From a checkpoint of a small mixture-of-experts model trained on Wikipedia: 16 experts in each of 10 layers, 3 picks a token.
Below are experts of layer 6 (counted from 0) of a mixture-of-experts language model. Rows are named router (the router's row for the expert), gate (a neuron's input weights, with its number), up (a neuron's input weights, with its number) and show model dimensions 320-383. Each number is 128 + 24 x the weight over its row's rms, rounded and kept within 0 to 255. Numbers have three digits each.
Before each expert's rows: "mostly gets" lists some tokens that are sent to it at least half of the time. This comes from a sample of Wikipedia text that the model never trained on.

# expert 2
mostly gets: " Jr", "9", " Animalia", " Khan", "hof", " Anderson"
router:125145114116156159113129103164140122151136102108116098138164123145136148044111118165128141129142160140110139147115135156118143118099106131135137129114154115119166118134129138085110149111102129
gate0:105123177139165121175118105142164106163168116116149134147153144105101142134113111110127131102118145124114194119104113139169154125101101086133137085145133117159116078166120111080141123091161150
up0:121131124107108132120093124148119119146127124129132080156116118121114109099149131090091096119129136133118086180116144137126089126151098112119096122149133166127116118120134094122107127095127126

# expert 8
mostly gets: "|", "==", "===", "The", " the", " The"
router:109123115097118093120153115116127110127044134183142109138176117128106082150115166074075113134100091114114122152148144163136107145100132134130127120135114105092102136141146118111095101143162100
gate0:122131138152097100089144103157097167107136124161144106117126142094187126119145152166123153133135188124129120096167122127114135151143138085135121124121138135126117157134139151111150109154084120
up0:144154150140172079134122116125158132156162148147152136162107156135133099103069093157144111086130164100112126118145163120109185111135162136170101119115118127117096121161115109130108089111100115

# expert 7
mostly gets: " T", " D", " W", " N", " S", " H"
router:145146127135109162098127126171147159146135123101125121175099166140113137119124103170157140102101138134100149123158174126118152124150126128163106123115147127107194129138162131145098112099103149
gate0:180102105146126150155115110126121131136107091079085095137142125110147078115125125122092103094140137130107102108117164113122116155077135149133099159111108109096105091130149099094121116141135129
up0:122108086144101122097133141151076123145155133141200151149133114088141113128124148146137106121133116101148128171097157148086117158118161128091143112118160121141117133170122130144129150123103100

# expert 1
mostly gets: "),", ".\n\n", ").", "==\n", ".\n", " =\n\n"
router:105132108143139116093131146099121132141145132125133161102149142144143074107092175106127103183149113127123116136158139144098132139122159130121113161147151136125117126107132092149070112150176177
gate0:136139103129151115145141112116114118137121074085109144126154147147144142178113141140106159182153142148106152133132091112073110096141135101117152134142148171105146108112162132157148117127163124
up0:119155126159131178136109150077117121172169129123132153141106131088147156099159108158134130119113100101112130141134102111128101109109110162161148108161117168149144110152129115103117179096141140

# expert 5
mostly gets: " World", " a", " A", " South", " Air", "A"
router:134130139108117148135092124148166124092122136097115148120138160110137141085102124109168110162116129085117110087100141111121167157143162138080059143075120147128120133100123134159142126146163166
gate0:092118144134126096131077164103116128139170109121109139144103124149164124108109139136126158161108153106102163113124160107136099077197146124116171146129135097116101115086148143139146161104169134
up0:107108112154109142176118119128115136165163144149104132089138104148180086156159114084132169085127165145133131148118142108078137089193141095126123146167141057117149154120152164140147107132145115

# expert 12
mostly gets: " \"", " '", "°N", "′", " \\", "le"
router:132131132131091096140143145135146087152086088149122124141179107109124086145137104130106103112118115105153126134088155134145113146107104120111084120147149123152152122175145150117118113150085113
gate0:135105116078080118140101136108139110071138154110132144121112095163081095148144133153125135155117144136153145166141148118164139139134076180151106163164167134129106105133162128099170110123155127
up0:111122206138126129130124090113153108107105127115152108138110174130162106154132120116145156122109145106148165136162132120142121141119123133111133118116087131130113136121101092104162110131119100

# expert 10
mostly gets: " three", " two", " four", " five", " six", " eight"
router:162104095129153130146141110177111146095168117124107126108139097109105114083156163142128152145125109145088102145127124085160170122155118104128150140091115104150107112122131114114162129154149118
gate0:118085150111143115143139142063110119096088136091133146118118142133115168134108114111132101124111116120090093085141126149141143114100130158112127116119142105148101153111129138157124108127175118
up0:159141128125140156113107127144084112145120116128116131122100129172146122104149074132117140130095142150154118125149129120151155130139130094145118089145175135159139157111157118121149132082115140

# expert 11
mostly gets: " time", " he", " one", " they", " she", " years"
router:134108094105126144165122145103131137159142130144146117103090101123159154101156105162116156098091127122156116125101138103134122113108143107121165105155117122136111144137111116131129148135112080
gate0:132115106114096166154121074107093102095090122110182156149085135153167137139139125131116165179125096092142122144126141120102136100154142129125136127134144142137119113128132106116166139153109105
up0:165150119146153147130120162140138113164122154106150126125111146102132142100136159118141128138106153108185161127165127109124110158133142157070122159128139143166100136128140093115131135124084152

# expert 0
mostly gets: " (", " =\n\n", " |\n\n", ".\n\n", "(", " "
router:133111146117138076142149129170122129154125144136162126145157138093131121115134133126156126163171139131100131148103134115128120085074073115124165138160131127117090105144144118082119116178152157
gate0:123131134152130167185118146162125113135128130072093100098167128125116122130118141149103111134125152135092139122109115149129145092127114151155157127139142129122102135148106138126173126132113112
up0:119113167137154095118156112111159108105135140105149145144090111105149132104107095161076105162127109147119151175111130107120109119071132109170132122076122124139097155124142132156116183152129165

# expert 15
mostly gets: " University", " States", " game", " career", " team", " album"
router:172140133123122142124129123125142152145108127112130140135080098133135157084143127154111187162103147139172136116168124079132120138165182145102108161124105134146136108145186125143110108134111124
gate0:143100136094148120107155150142082143166111112101108068104142137134110106100123112134139107132131126161153110093168112120168141097126178099148131107128109160115127145110113142113148093118114147
up0:169137120122140081140130150113080115125113126133138160099145135155171084145158109130124115140175160094101142133103159104112121113141149142133142107100137135154127138145133139130104097159119147

# expert 3
mostly gets: "°", "″N", "–", " −", "′", " the"
router:112099142157106071173109116145119132116112121158125124117098123109109120140139120088113133138102076136142131155110156145144097171092136156111152122119116120118098073097121120139160121109163113
gate0:137123127119151123113116134127128125082128169097158165134098116097121144126152167123143130188100133121063098104142123132138159150098129141114153135110126193124122065134096162106154139123169125
up0:155120090127131112116196132171147116113150131096120101111158148155147152144171104108193148131174106128126133120110114141138122099101117112132136165098170118115130131150153135119077126126110099

# expert 14
mostly gets: " head", " water", "if", " red", "ax", " land"
router:107094140106106126117131120088129141142123143116149104155095146144113173118156099159161148124115143116128161136128134099154142160150113167157110136109135121129146111168145131152108113131107096
gate0:135132121118102135127123141163128100114150108129106095098110113146126145107069140092136067094164151123161170102079083104136160166128129111146144117139156090122106149165092139117129154123119109
up0:131101151106156129129088122124138089141126123140132135147136157099167143058143151150129121104123113140137135101108173126136133131181102138133132123148150137171115143080130122141118160138152106

# expert 9
mostly gets: " August", " September", " November", " July", " December", " March"
router:149124193139139167106150143099124118112128125108122113121111138149099182155116146174115100155125117111143124128110066108166105123135120155109111155114105116084091116120131126166144142108112147
gate0:148111116115145149091135117096146126169108125114104140114130083071175116131078143148111129109135140153169105106136122123142169118158134097124136147130098120100133119125097109124196095142110122
up0:094157122125171122145118098084167115087080099158139131157137120121116138108088124159155181093141145150106146118084149138157111128112143126132141126087120150115132115115131120149115180099105099